config.yaml
num_hidden_layers: 10
hidden_size: 512
n_experts: 24
experts_per_token: 2
d_expert: 224
d_shared_expert: 0
hidden_act: "swiglu"
moe_layers: [1, 2, 3, 4, 5, 6, 7, 8, 9]
router_score: "softmax"
normalize_top_k: true
routed_scale: 1.0
balance_loss: 0.00363
balance_bias: false
init_std_router: 0.0065
lr_router: 0.00133
num_attention_heads: 8
num_key_value_heads: 2
head_dim: 64
vocab_size: 8192
norm: "rmsnorm"
norm_place: "pre"
norm_eps: 1e-05
positions: "rope"
rope_theta: 10000.0
rope_fraction: 1.0
qk_norm: false
attn_scale: 0.125
tie_word_embeddings: false
parallel_block: false
init: "uniform"
init_std_qkv: 0.0227
init_std_o: 0.00507
init_std_up: 0.0227
init_std_down: 0.00313
optimizer: "muon_variant"
learning_rate: 0.007
lr_mult_o: 2.0
lr_mult_down: 1.5
beta1: 0.95
lr_head: 0.00597
max_grad_norm: 0.5
warmup_steps: 200
schedule: "cos"
final_lr_fraction: 0.0
batch_tokens: [65536, 131072, 262144]
max_seq_len: 1024
doc_mask: false
z_loss: 0.0001
train_tokens: 922800000
max_steps: 7344
dataset: "wikipedia_en"
Below are experts of layer 4 (counted from 0) of a mixture-of-experts language model. Rows are named router (the router's row for the expert), gate (a neuron's input weights, with its number), up (a neuron's input weights, with its number), down (a neuron's output weights, with its number) and show model dimensions 0-31. Each number is 128 + 32 x the weight over its row's rms, rounded and kept within 0 to 255. Numbers have three digits each.
After each expert's rows: a language model's description of what the expert responds to; "comes before" lists some tokens at least twice as common just after its tokens as in all text. This comes from a sample of Wikipedia text that the model never trained on. Tokens count by the router's weight.

# expert 6
router:030137132119172111125119149128200146140125127144119092076103089115157125119130032124166124082203
gate0:124157111129156143164103150116104185108194147140140128052173096153147152118107088139126060175088
up0:132145149144116174119117073110104148139156146154072105043153140132123128165124125130157153115132
down0:147083184163105072132123110162156118125039122147197135122108058152096117135102107148146128166098
gate1:142063093074079157096081197125105175067164148113153109141093083163093152166094036096083082129170
up1:176139155096129074063108151128097053171159122069131148148144100119157140094156158152088182113094
down1:130122155140125096109129062088124137097143088104128088160119081166095122126087105109116142153112
gate2:131119116069161139124140128100116109146162110116104121181117122110113150106080149130081168125126
up2:146120149149111175173084143125118125094115104109160111106165154108155150147147150118098142121087
down2:120090203125076117113123094076145171095136149136184192154129135124160103099145101163133146159159
gate3:135093132155155151124164190137178078149166165136199108062146116137124147117115144093171131140103
up3:135123090140130133099094140117130136137183117137098161115150133112074147123103135157127140144117
down3:150121196166117089136141137086133124130148097177107185127151147162119105136162133058137150169165
gate4:128156086097108166137109148164133147175117140103103168145113130192118117141089183125121155111135
up4:144102148051182129120137157091121180190139148167120088193136126117077125121099065167092111086160
down4:086147116151132114130153140085076110153066185140129176177191087140080153071099175137152146139182
gate5:096166139069137101146107117160133145114105090145074147147133132173125113201155130170096164107139
up5:154136150122146075087157113136165098143145107172047142151139117145153132112173151092128179153086
down5:107122122156121080143138115141137135170126087121147109101125070085156155104132097080149081096126
gate6:111124120128111187117125132096105113107118147144146082140127110157144139134115138147111163078152
up6:123125147158170125119108113145114123101096089122099132087164112070096119101115081170117155166147
down6:143112138129180203156125117103126125126147094144104132117127138112121139128087115091134067084136
gate7:103128112108093103092113077078158116065100138150098154140146143093205138111133145150131112125074
up7:078109094049185153105084088146102111126110147127121137093074125123057163131132174082120111143134
down7:087161189161122144112174156147171112117119107137182091120157084163088070090085154141071133165156
gate8:094101072140158097153106195159128104126131120163191101092163119151098136100141182152133084135101
up8:075103115102144145157091196098141122190075097135138121165106167111153130144148105116134116132071
down8:149112190179096088121164111140215125096121198168085136140154151122084094105099123129148168143134
gate9:135099124166072141123083135079130128135104186118079124082127158115181089095124139118132110102155
up9:131138113187157107174122109139163160123070133104092136136084095135151154143222100115126122105150
down9:109075119129109156108112124065141095100097169100118235136095151133098123138125151128124105148123
gate10:096149081112130139091111117154140107126151115156102173147162140129106108169157060129141146155113
up10:115100088116124126152083157098120063096128135149132138118146071122108149120123139120102134100085
down10:089141108164089100144140106115130164146185146127166115147118110124120141150170140165138132095054
gate11:138115082074158113130112128167143064083108136140163105168121189129149132150098099144089118105163
up11:154142138150162073119140039177188172103097138121115141100119114132161096156176065103127123092164
down11:147099157149189151110139144131112107171124079121059149175131145055144158069125107105121136151117
gate12:134094097150133109125145140191123052143160107138138158095129192127100118120136123132122134149106
up12:170090105169101093169152133163150130121146122155158078161107125151157129133152142141125076164137
down12:053114120088105084175141130166090088136120144121144185114129087103101116147124149095165054165092
Description: Subject nouns, pronouns, verbs. Sentence subjects and their verbs in biographical and sports narrative: he, she, it, team, film, season, election, scored, announced.
comes before: "s", " was", " of", " in", " to", " is"

# expert 15
router:123119149075186088096119164086120143099115180115057202071132100099138139120112150115141113084104
gate0:080148084151158113093137123188102086097177147150083120065077136161160170145140137155125119134110
up0:078097115119116140127126128087129072096079141126136120076129096125105091101134152093115134099160
down0:126128145095158125119158121083153091157169131101145151116104106145196153121163136193076115155112
gate1:150083113125141130167170157110098097142136085178089077092122108084103180103210107131168083165131
up1:171046111185097102131107110135174070076112153129184115155119136104063129148157134098127133142156
down1:160141163132103093103076158068113122134142125115109157156124106139154124174117089158165140146145
gate2:100064112145160137174137105161124128132119156136095124093134182156114095104126115107087101137072
up2:139136115084134133187131120135079175189106112171080087132153121094118164075061079103094132143143
down2:130168033113094170110142169161161101124184147110196087088101171127149111189149139129126170104107
gate3:092137089098142158060047090084140073125088133127168098156162140119203101182173208180113130157116
up3:177185114107078123099093124124104126117093144133176127064087113150160128085091094112209154141169
down3:075143180098128149139106172188136175114101167192165126084207156193104132123135140127139116118063
gate4:160127167123168115135142129128116086080154139142118135179148107127110132129118152189099162062091
up4:108108090108098113130127123126127133179133136200139133145141122120178150154136173165151150154137
down4:185118091098177143143079184139109175105115109121168115135145177152128220113138139143076094112175
gate5:080130129134120129112122182092085076112139085125171172135115143097149117152144181124126100163123
up5:179144128107131178110083089165114122157121158126087108150127130128135156089190241079079053093138
down5:158115167092104099096157197156147103155143159146139092152108129127129118150080143131099117162168
gate6:075102158134136151095066110120165124117168131088163134122126164149157159087109144124052187139178
up6:109151087203129119146127108107221138120107127205142130131117137145100114138136114122094127168183
down6:179157148125078166123148158160143152135172119136172140092175046131105148071139162125103152130105
gate7:124159085125170153088114105097136106204077124116089094168117097160091112146121133148149119150167
up7:185154123135143167106101116164110091135152098154126131172118128166112112092168116098154124166099
down7:173166098150098160178125074107111090124156190114095085085081166113112129135105125141152148107108
gate8:161205151190141159129085129115169154094170143098077130108153145109117159157160140127107134168144
up8:144137108147129146170124214144177103119204092127212142102131153103108160169131129093026143140153
down8:111106084124147137125100166130152090107127138114188120101089109079134088153118120158111118182153
gate9:158170146166131114115101100102082090154098118184140117172096120159103153113098173094159168142127
up9:089097130143111120183155205200116093171083148097137088113124095140117107115074128149124121109120
down9:091133167143092092159177143140158134089187138146167114192120134096169138135101151110118130110163
gate10:115102145156103158111134052105113096169105147133114086172122099143101129086100076135124132126118
up10:107131127110144164099116105157139187198215144117100072153098145115053126150111136131143167151151
down10:157138177188099147124114117139170112072069108161116156109128151178059112179090147060139071105123
gate11:053130136166110105137153141163173180133152091127129142069141147106081107109086159183156121116172
up11:147058122099107119162104164120109076119123148083092140134132126129184136128128120094159098115081
down11:172103155158184101166125171122109061143137100122099188102118095074179175157145138149136124184104
gate12:131158165149125128172096122094114124203032152172128155117150100132107074114150116106118067109138
up12:087114122129159177131147086151184117118142154089120134135084120153201134081171127138182091151122
down12:099209094149180177158112103128077134172156119115105133163150104149152141101136101142125088124174
Description: Spaces and word starts. Bare spaces before numbers or words and short word-initial pieces like de, re, con, un, co, plus opening parentheses.
comes before: "1", "2", "3", "4", "5", "born"

# expert 1
router:140136140109050124132188057082153080149104160116150092095154137095101101180127182108064153088114
gate0:169109096133131154108213185133097090168146193103115163081097082119117175116129115157107130150181
up0:126091096145132186187140056134132049127157119122133143047156119142116150092202155145119184148136
down0:137139161103060106102145151126127140085156113150159103077168098157152095124202119092087126154129
gate1:124085135082160149088129147164119106135188124128166099120111099137137156179124212131063188120130
up1:104143169069185075161074186129081135143108116101123162065116125137078090100094065135105113148064
down1:166177124141135111099116194145104167151131064058142129100151164099156100095131191175141162115097
gate2:143175118108157180135105082162176045212133116170145084156173097134177155145078156160143124074093
up2:151115106137129104126141116092143192113168136164124189100124083159152145141156056096156168171106
down2:163147168094126123083143136115093133129156106113157164104155221125092079130104126110131168109088
gate3:166083124133153111049097116105093163068163107168105100188119115082074158140119148084131126133131
up3:115095105177151152132161107108091157100132111094175149141107092111125101134083123142162134119143
down3:084085114057129096138150112150126120106145139120086146112103133160219080144116158134140138107133
gate4:139122155199137123102157141187105141189147191075150103162117121121146137131101108172132113068125
up4:154120119103118114106124138153112129126122143099150119165205119172101140134090124155206043148098
down4:116204179130148138128171172128171078094137140159117159081132121131126126151126126099102074105142
gate5:118133108131113078142161079109132121181103127151079151129204164108124114126159098135106084103112
up5:077101080063097094047108026165088138147145146146182114122116114141124081160117091106172158201124
down5:128164152089128109086156149127142098175143101101145143176167108107158166167150198171083176138106
gate6:146095075132054168183176140118088123129154048112152143135133103142120109093105193096126091112133
up6:118084078063137129183102059115137138153136128113172154093148159123095116081189075150106103080159
down6:148105111130106123113175161104106128163154140109147131147064161160106136089108143162137120085104
gate7:145114101139131076124115164104133140119107103138190078121072152103140140185100113178147114086142
up7:144097135144171161158168168098126111092115107119115127109153104091111137106122057173122138116118
down7:109177103124150204143183070119173110159100114139147145103131142112130162110089199135183135125158
gate8:138122109087185118110147201138119124105129145148131043193086107116155104127160142135096128138098
up8:111161069106098139124118134117117146126205159118164132170099104129112116060108111095139111136092
down8:100152099111129152156140098122104091072118117166077075125142182156157132106155154083112167101135
gate9:075081099140095124125131120163046123102050145185149125121125137126136216172092148144124111131117
up9:123126062173142125151163095122136134069127154107111100181116213122111103097152209122088150163122
down9:099082128088149112126145121105161098080163102099093191155108142085131153146101106111117233175159
gate10:120164085144107127112184080146108158082115158082155088091049159121132112146142119126137168168164
up10:094095114117078177131169094135160175095159142156140130104171181113222104163160085143183111168170
down10:133129122162063116167188194097092106089103162112133234152102136032131099131114133143216149124179
gate11:185159105110141159150148099120113134168146097122080103114113067166104115055119152134086097147121
up11:047125106140141125110084169088122158141185120140102076135124106074164151140186098116113057070089
down11:115168094102178087163152130107108115147157138097146132098111150141085145188152128122128216119172
gate12:147093121105147077127110091112173130098101115102117097051141088136165093093149156081108115144130
up12:132162061107133172098134163221090173094147171167057131131102126105123146145115146134128137069145
down12:125140084072182180135153090174107164155111132100100123162130191126074116057111079164130129143121
Description: Institutional and topical nouns. Head nouns and plural endings in names and noun phrases, such as University, States, School, education, sector, hospitals.
comes before: ",", " of", ".", "s", " and", " in"

# expert 16
router:144087128109169165092100063088103166140073149110093143175151202141141076142140100146103152131152
gate0:134141088112154109164130122042094167077092100079128102148163194084121113121169165120181163108134
up0:142179111221136120153151162105159158128127082197161095105125157202112157132144127174087112122103
down0:126130143150133090097192151224147068088179131101122107136118124154054103095100088115150128155173
gate1:122126119109097090121160150166150128126110079101135081130132140104071130111177100160126117122141
up1:132121130127201136081111103066087144146135180177117167098102145151128121123181120136166144140099
down1:104097132133109178137161109122095152106117173102150095063123133098158178137083148084131146109150
gate2:128111129127135134133169148104091123129065101116089096097160088124123108138073167109097119145100
up2:120103148090128187116157106095123106102101152119077047106139150138154110088200159098191108084141
down2:105123102116111121192132072146101157174072062093125121138089128166144117120118157112136149142103
gate3:094163195174091201118155113172112146141172163118124132065149181085109180148112094146136086172140
up3:105095129096128118113150163159164078119208118117081137109176148165149132136124075145115141154156
down3:149135127114150130035134120158103135164128153141096126126125140126111161137111189136163163149197
gate4:130135130127110077131111109109095075128182201186120134166146172071134137109113125098163113089177
up4:079155071079134164082182143112126047131105061155109107115085116084073119163149132161088137127134
down4:168075103193172113160140181126117126145140182138155108084106142123120097165100140123110156161111
gate5:139102114149093134094135125150127205140083115120192153157188177155162162131094116056124096076099
up5:147098127129128094111134144135138182164155138074139150057129174167164162075137084093110070117150
down5:130128141101148101118141104138092153161109169147145189148150120114176104112110086131164100170084
gate6:098097112136130012110122149183103148125150094114084092115171128187113114097110109104206195156113
up6:083135180145118163126162167215123155148143093132100147144127131104157164070112102177143082102166
down6:091116125090105087106190113107131136198138195158109085131137157089158145128120152138119136156109
gate7:112125195154157159124152151102077123171115135138083174146148129079054149138118166164130129123134
up7:191120080113170138110163098153099112165110159140149111128117158126154093150134137117136089144109
down7:111118127147129019161138165132117112154124203110137153154124086166136154129083164104180150128138
gate8:081109140130136099074160135072151143143124169171051081115136106160124166129137204154086085117148
up8:121106123136123109096098127158176116124139102144135116069126154108119144097147100115162091110160
down8:146118102157131129105158169186078147051132092119098158089136125139178153113169146125175138135092
gate9:156183085126118113114119138140105092117113109140134151177133133127093119152109136102199148143086
up9:074111137103144092147122136196158120107141108144144103085121110088115065122094070102083123123091
down9:154109090147136065131120137116186127143195164104149129148097132122139137105118134207117118122174
gate10:160130119142105113113024150152093079134100154118116155153126171073154098109128105156153137134116
up10:145030056141084083089128138148127168183047155091189080152143154082117197082130100122123173137060
down10:179135119195107132109156089149113109156086176038159120129114136072138191103114115111130132119148
gate11:163105147150119116082124145199142115058134138150108133135128177121104124158134164144079158102135
up11:137066117144131129117160100140073169138074093117133143118141130120174126204086041127048142114128
down11:171132107125142134103090137080105130163154211098121103117178092200134155156142097151171108171133
gate12:109111124200132153108166112124156160159118107132102135116115164206198075091124134116128150101144
up12:162093110127082107114126127094142145121124142182155107121150149182168170154146144160132095115185
down12:140155097111123122084072109146155082137144127136120165109178054082085116114142173123106113126137
Description: Title words, table numbers. Capitalized small words inside song and book titles (Of, New, I), Thai and other non-Latin bytes, and digits in stats tables.
comes before: " |", "0", "9", "2", "3", "8"

# expert 8
router:082167176128180061159136160144125111090147203119113118151136191107105127190126193142125140086107
gate0:165123094131138150195111104107119110112113141149173178104154114085105121132135133163163099161095
up0:110116146141151095113139190117101113140117023150163130125123174098175164127159160140123118138122
down0:114176094113122124135108129052137100120105112103034126131187168110119167129103074144143138134069
gate1:163125105075136136130135141131077189143103101130148140072101151157195115125067181076166150107093
up1:096075141154134109078107123109173068150168143165113134143145161146096154111187135075148061152115
down1:122200108138134102187119095074159177090138113086137164087121122176106103113088094138126132209164
gate2:115118134099121153130111151042161147090082108120151118091167137043130132122139164097071112088109
up2:108043176141088134082109083143124160173146109143097112176134131169128112144169203104155168131093
down2:150101154063115061110065118120156123143143137150082105146132186114146210135093117103167150095148
gate3:114075129151156155104112141175108131137040151139105146156172139131135121150137133131099112114155
up3:151115097132168167119119119164069112160128110171166153080176115145193114097113163098083134084112
down3:099130142125067119150162159139130167140150100055166104132167141090164174203115047096131109105128
gate4:130117118142150099114153137153130160213118142147159119141164121132105172114138106113135069103099
up4:162078116165129191122158181136105097125088118197097131134163107089152086112112086047125159070147
down4:108106175088085104145122119145085155106153119136106082146118170183127099123138121083161129109203
gate5:116110128104148151135171127163125095158137135161106091119144155113143127135176111145148157094123
up5:126129140170141100148098142159112177106081147108132102204113093124133112208093165169078158136082
down5:082120212118170133130161129134161153109111106143137111115124150193115120095162138119157195117154
gate6:172156130180190102139154107053181137100122114140124134163100165106047137210087145191120150113145
up6:089137134136077082155123140087180135086162127122061105136151139066146157135104139114139081181098
down6:116155150149163101185143157092135089086138109099089142190128120126119065151121164118120179170137
gate7:152100175092068114167122138138066065140131194117176099106160152128144068174113177172118144120115
up7:087158105086121115108094093102143120092129120146103131110091126151165127075140113148143147095179
down7:145149140152069135100130155097145135085165196112170139117168086124131129124178169109207150147098
gate8:092167147106127146191156129081088148157116138117113188093119189141113183228143135209102139102131
up8:126094102103141158146065081055119099126128121100096130171135052185173127159148129151139087135121
down8:172133144129147098108149094098154181137110122183129162133071185145086062097052166095198145084135
gate9:144095105114086131111115159104095124149093142072158139184138111118182118142138119059152140101126
up9:110189092130073084145126152101073132123090100113085102088179156137146123082159240123154119088117
down9:111141098147173088121087126140119168120102150069069092111158154094068127134144160106153131163174
gate10:152149089128110084122195094136131122130123171180150151149190116094117076113110125188137119152113
up10:144112110174164099147093181147107107124093108147150166193167102052128046143104069119197168123094
down10:129128161164072149129119096160134124160120048147096110175100147155146151059123153144098131108160
gate11:156116124104098099151131193107123158107115119132145095135106077128076099123135171121177195110174
up11:134114074115078125117153131111158084098111159063168124124096114085095112201094169126121111114132
down11:100167125094163073104086108117073117122077090086178136108137142167112194146154104148137103116078
gate12:166162136122193119123206107117165104139109150127104149125139079144078100144133145055119078123144
up12:126159117094102146112146071078162159131176148140147107147188160171094134104077076086140147101106
down12:100111121078112105111094134090134173173099169154125065141106157188150114154135108144069142122143
Description: Table headers and cells. Table cells and headers in sports, election and chart tables: spaces, dashes, Position, Result, FW, MF, country codes like CHN.
comes before: " |", "1", "2", "3", "4", ";"

# expert 23
router:139128110090055171077098125142136139158146086145099031108137101064115123183126084186209129161166
gate0:171135153112091143149084127111127151103119170106116127138117134165139118147136104114134135166172
up0:170127149183069138105162108094180102073157129113115180079142116135118158082099110141105156129197
down0:154150168097137170095122108088153164112117161080117075154164134118182141136096176178161126159187
gate1:169144098131105127136135102127122133138167141112133154085075143098132141116153146154162081153181
up1:098092121111116126100141135085147139130040148128132129150109176175121057094193124136166111084110
down1:106117114129150170122116102088105159119179106131160110072160118144142120135104151112150131112113
gate2:150156170098132124133140199145089125180075125073110099110071094106131147156096142094069163057140
up2:075094214086166134110202162126122089099173066155153121107105072143128111154124129131164128103098
down2:150162110146096124113114086114155105164116046164142112160072158143184084170173163120131157205062
gate3:145163125113113123154150174151161161147159171128042123141091141165103127107061054145134129080112
up3:167172116179155063123114092140109153133093141151155081074098138069138107125038119171178145109105
down3:126097189097093130124114169112131147113132055073168142115113109112129124101095106122149150047115
gate4:182126121159136112159100168087140087077152187105125098130173138085129135145181146155150111148184
up4:136111141084107104149081120075115105142174115171196087095104204156137106156131104176126074130080
down4:180183089096148155148162139118061116115123067165119163164071159126132139127122129205158128177142
gate5:126194151080184170105164121144133139198110187060206126095186133132082117176135148116092110152164
up5:164110132160207143177201148086134068117089138112134145100117095116097122164082136127149104113133
down5:094108155132135116153079086089124120152056066096138142104173089101144086125099127131132063115085
gate6:160183117108136080118076111174085074062126166140104207108078139102147172137190138168175175176130
up6:200146120150124137092132122170131158116112111120166204115109113123136152180113137158144131134143
down6:145206153138128100120163158089084106108125176151111068095149170111199055132140141178110151134124
gate7:058141147151110088136147143098100157109143172179106094125151165097111101193135150130132147113149
up7:131145120121114109118080128142148147143160128131167167107103141146152103140047115094161112131136
down7:181181109144155122157110107102067177141100131140138093056068115137135141151152140114097179079053
gate8:170147114121183135156125183173123125124087095157092090133150140119103110159153120163145125145156
up8:151122147097107160178137131096121158106121219101117141061145104146152080131135093063155153110153
down8:106130112141113111142104135104097185156114139137170115176165137137039088153130121151175117188093
gate9:151149127134147083185150124157112138158104135132114130132151123063094153134040091134179134121078
up9:083167120085142086089121109107114151190068143073107180140112104104103134081157133104087114114067
down9:129049157165075140099148130172150121141159131095101116105080121139112116129120141086170113133114
gate10:179126088104102094129111152182115142088127107158066185117057100112127115108129143074113121099092
up10:069153139163088089126113144154090137120165170093151164176157102109159107143131135104150122122079
down10:153111197116090087090147177159139151061197139101132081093144173114152167152072048156145073174110
gate11:085131101127157114122058179084152172141135130143111130067156063139110148111099156149093119192109
up11:086173110176112144090140165139163067157064189129101101136149100151210107166087147152120143197202
down11:125130126139127170111150138117138084122156157139109171130130150180093030087110133090147132128137
gate12:122161116129114070114104186112082110181168099148123156156196104122119097121118114113101143117135
up12:194113099114127143099114113156140099101103135120154150185136166147163089133139171143154121168094
down12:127130173062131125079160088167173162116172137124091053141130111161180100151116112156142157119045
Description: Table cell separators. Pipe characters dividing table cells in results and statistics tables, plus month names and semicolons in lists.
comes before: " ", "\n", " —", " \"", " USA", " W"

# expert 5
router:136123117147229176168126120121175115073124049097133070153140117037184159093112118137138109177117
gate0:094142137099089122077199097124089089159108071145100131152124116126143204124152169116138122095155
up0:112128138081087127198125128121166150075148049124133167113133170146100152021096116163167127112126
down0:167117175112123160072143123104167135087131116104122129159125122084194153087147167156137086108050
gate1:160126138144164151114158167105106082143142114160102122109102153105153192125086131065111144162162
up1:121182085094137109162088132114122131158130086121151138189107139107140133147097137121091140165178
down1:077114052079101161118120119117139133046129153117186175129103101175164091099160084201140144158161
gate2:132107155153154102135185173149159061105109133174104120098099070085131139160151175098187163114133
up2:123101089135103131123092172133148188110105122109188127145174130169205116166112098093177160136084
down2:185093161158149101110106099131117147126163128089181137112124109121185120101119115141115079137107
gate3:128109158161122169106147129140153071166170122140161137098155071088115133168189160142127158127140
up3:152080111153134129145119157119075158079107124087126124106097152129103115171163147118136121098112
down3:195120069161116105103087169150181142179101125117080135084086148168090151140119113133140062153112
gate4:081086125147124159166098117099153139158108191102125196095111182159140151137141119166126132089108
up4:135086144185102086093070124114145068155131145121129147130102131141107120138075112098126112139056
down4:131150195155144127095128152089129084138141093201117156077146129145147200135195164117123134120065
gate5:145104116090125127144114135136127143132144212121107104082203147109115153163158193123136086097144
up5:118150125060069135141113177125161092166144172105115121122143124128224111110139099131115127129088
down5:125191065080123073171075207114086169211148199096154054121147126130120089097156115157161079086118
gate6:141093149149120184114120176062134083090093067154089155140104093149054106147104081152102143165146
up6:123106136112106080107111138055114160140120120108110152159089102142138116124119118182103098104165
down6:119125107172101147104092134185145172137106097165234201099081164157104080122142103138145142138099
gate7:090117133140070097144169194049053232082127101152173151096174133115143146158178118111131164111150
up7:091158152140149158143131129180115115133161123126161110175101142044102110099129116175115151140078
down7:132152088104170115134150134101110154118114123129103144123079091128117170126079120093156177194157
gate8:170152164091120087140075180143130091141118197180118164173106110169129103147126157152084141118132
up8:156181110142140133177067123147116115140162179188071143125149123096139150139118155154173158152107
down8:121072154180118148109150166076058174107170140114127158152157101133138109146121141103148142104132
gate9:120099136095154128080144126122142137177105134084114090174055166099141097097068099086169120118091
up9:123166157166118199118076134102170092181168118153185153150123054099080080076128121092120096129072
down9:075114183161181089079171129173153145069103178163077111183128146113144115148141129148108150092111
gate10:141136142105140149177122101137122083171157110121167168121105049179045080093105123141138071112184
up10:110177138077126129141097107124173159151181134094054074141140184091112172136114153144116088097161
down10:096139068117105144103139139110086182070134096126094151136193133107164111154141099089127146187099
gate11:118103103121157156127122140120144149107157172147113115148104097079111151141130084135091095127118
up11:119137081138114130074121077127180148176073123143115093160126089121134100090136111199095129231162
down11:159141076111135190131157127123140144137160102153202105079132089125111142126084136044175156105104
gate12:159083091123145161170071074127104151142151106163124128152212151139081117161153072185197108144119
up12:125085140167155099047125164116120219142108086083129118171123110115112150128109107082106103155113
down12:060145185148091108120128212127134108107158203101093126095147097131111069131162115113091135121133
Description: Clause-linking function words. Commas, and, in, of, which, who linking clauses or list items, especially after place names, as in "City in Plymouth County".
comes before: " the", " ", " and", " a", " he", " which"

# expert 21
router:203124097120152148120126106038126101067155122170117206126165113128175123092126118170161118110099
gate0:156126194108096077143194145117129070150104079022151113113136147107138137099113073177113192079108
up0:191149116126097139123121108131079137112117144084150144201132107121125062161111070084109168148157
down0:091107163118158126119179163091107091147075073113131133145111164112194103155175162136190069110081
gate1:093216166109149118175124100170193126070166082128087127115137169105161134099130119112137147146156
up1:124128110115105141120142117128200093176127141174154124243103166135124168097116136140040077090120
down1:138147131102160100084091061152146152101050081153126101125123122121188143143096169060106132117132
gate2:151158140082165137154103152158115172106180129111108093088078105106146156146132150149129118197125
up2:139155144106188120136096044131170142136150115144106122157167128181117103147137122150105116145154
down2:127207101112074120183167170110089144128139110120151169223206104123108175135144187086107131124095
gate3:129104115074182088103124156078135153124112134135093127169149071164149124143088106170150123135131
up3:122103110147106103075100051104115161054139167107107154098142155067112168086140149135104186114170
down3:143118088131104114187152120174149116138142147092169140192163104141102140174110088057071159175166
gate4:117057144146116074128145136085131093140167116082132171144197052147118136164150154094101134132093
up4:184123134242175097164158188139149046146104074105128162126142097107101110072120060123068143174153
down4:113155118097101163066133111141136133146111122175145119129160176104122114177144116108085133094110
gate5:124139128103219106156132115110138134113160065121106107127125152136113137158038115145156162112166
up5:086119124165203067077122146156172136100148144169104165087121131084113172160141124119153096108139
down5:140100167135135136116147109123139133162139177121110113095113128186090129165137188059123127133148
gate6:089126125137086120114112072141146130125158129092123218154161143168115133196137139164076160140071
up6:167135094142127137181140149112126128160181167178122114046106138060158106195165133172126097189131
down6:159172160176129147144132175117169102171118114170003159037109147088130108079122105135132146166075
gate7:166200131207091132084149158107172089158169209101053086075148098159063105212160097122103109117125
up7:123076111136137208147146150100100098241118102126157170169132147076094130138115151090135122136160
down7:138134096131137163107112100141096208155122111165174132090157140129130109084055113183149134150167
gate8:090158154101111126153141165173140113149101141114098127073127129112126094158173162149138072147113
up8:145073162155100085109101133117045109137139144114175149156173165093196071116076117064138162119082
down8:132130142106109133123156068183063189158120115112169119139135114075100128151116144114139117151094
gate9:167109093177133147104171203113128104115104149090134143184139117098094176091104130082093137106102
up9:163182130126058144098154115105088128176130139134092153162201165115112119088112105112157144091075
down9:119123104050096194110162210115138178156105171117158120130094122166096080161101072091129145112120
gate10:093102167083161151124128187152160116160086135064196098181173116127168102117184166164118102074103
up10:114108149113089132129155133120131126062112136086123122110148121155146096157178106101148114077164
down10:094155133134107160144185109124139103083144144120154105072205163125127136102099145190116107063118
gate11:116130101120133123097168143184160140124150204158112116128130124099130160066208183134142120164123
up11:073145147129139110131134162124145107093138121128163151137120142144108132129076109131177115139141
down11:173205119118177145129136157126105100075132125117144127109117149176158118097142096107136132109140
gate12:111140121082084092104087108141107123115201213155110104149141085169110156160136140130107129147065
up12:172132163093083122139125125173142092092146211155079098145105153138157125121112148132144168116107
down12:167109075106113121121155154127087143111101153139123128142136093128103120118130168121131135134132
Description: Verbs and prepositions. Auxiliary verbs, prepositions and adverbs in running prose, such as was, is, has, of, for, at, highly.
comes before: " the", " a", " to", " be", " an", " his"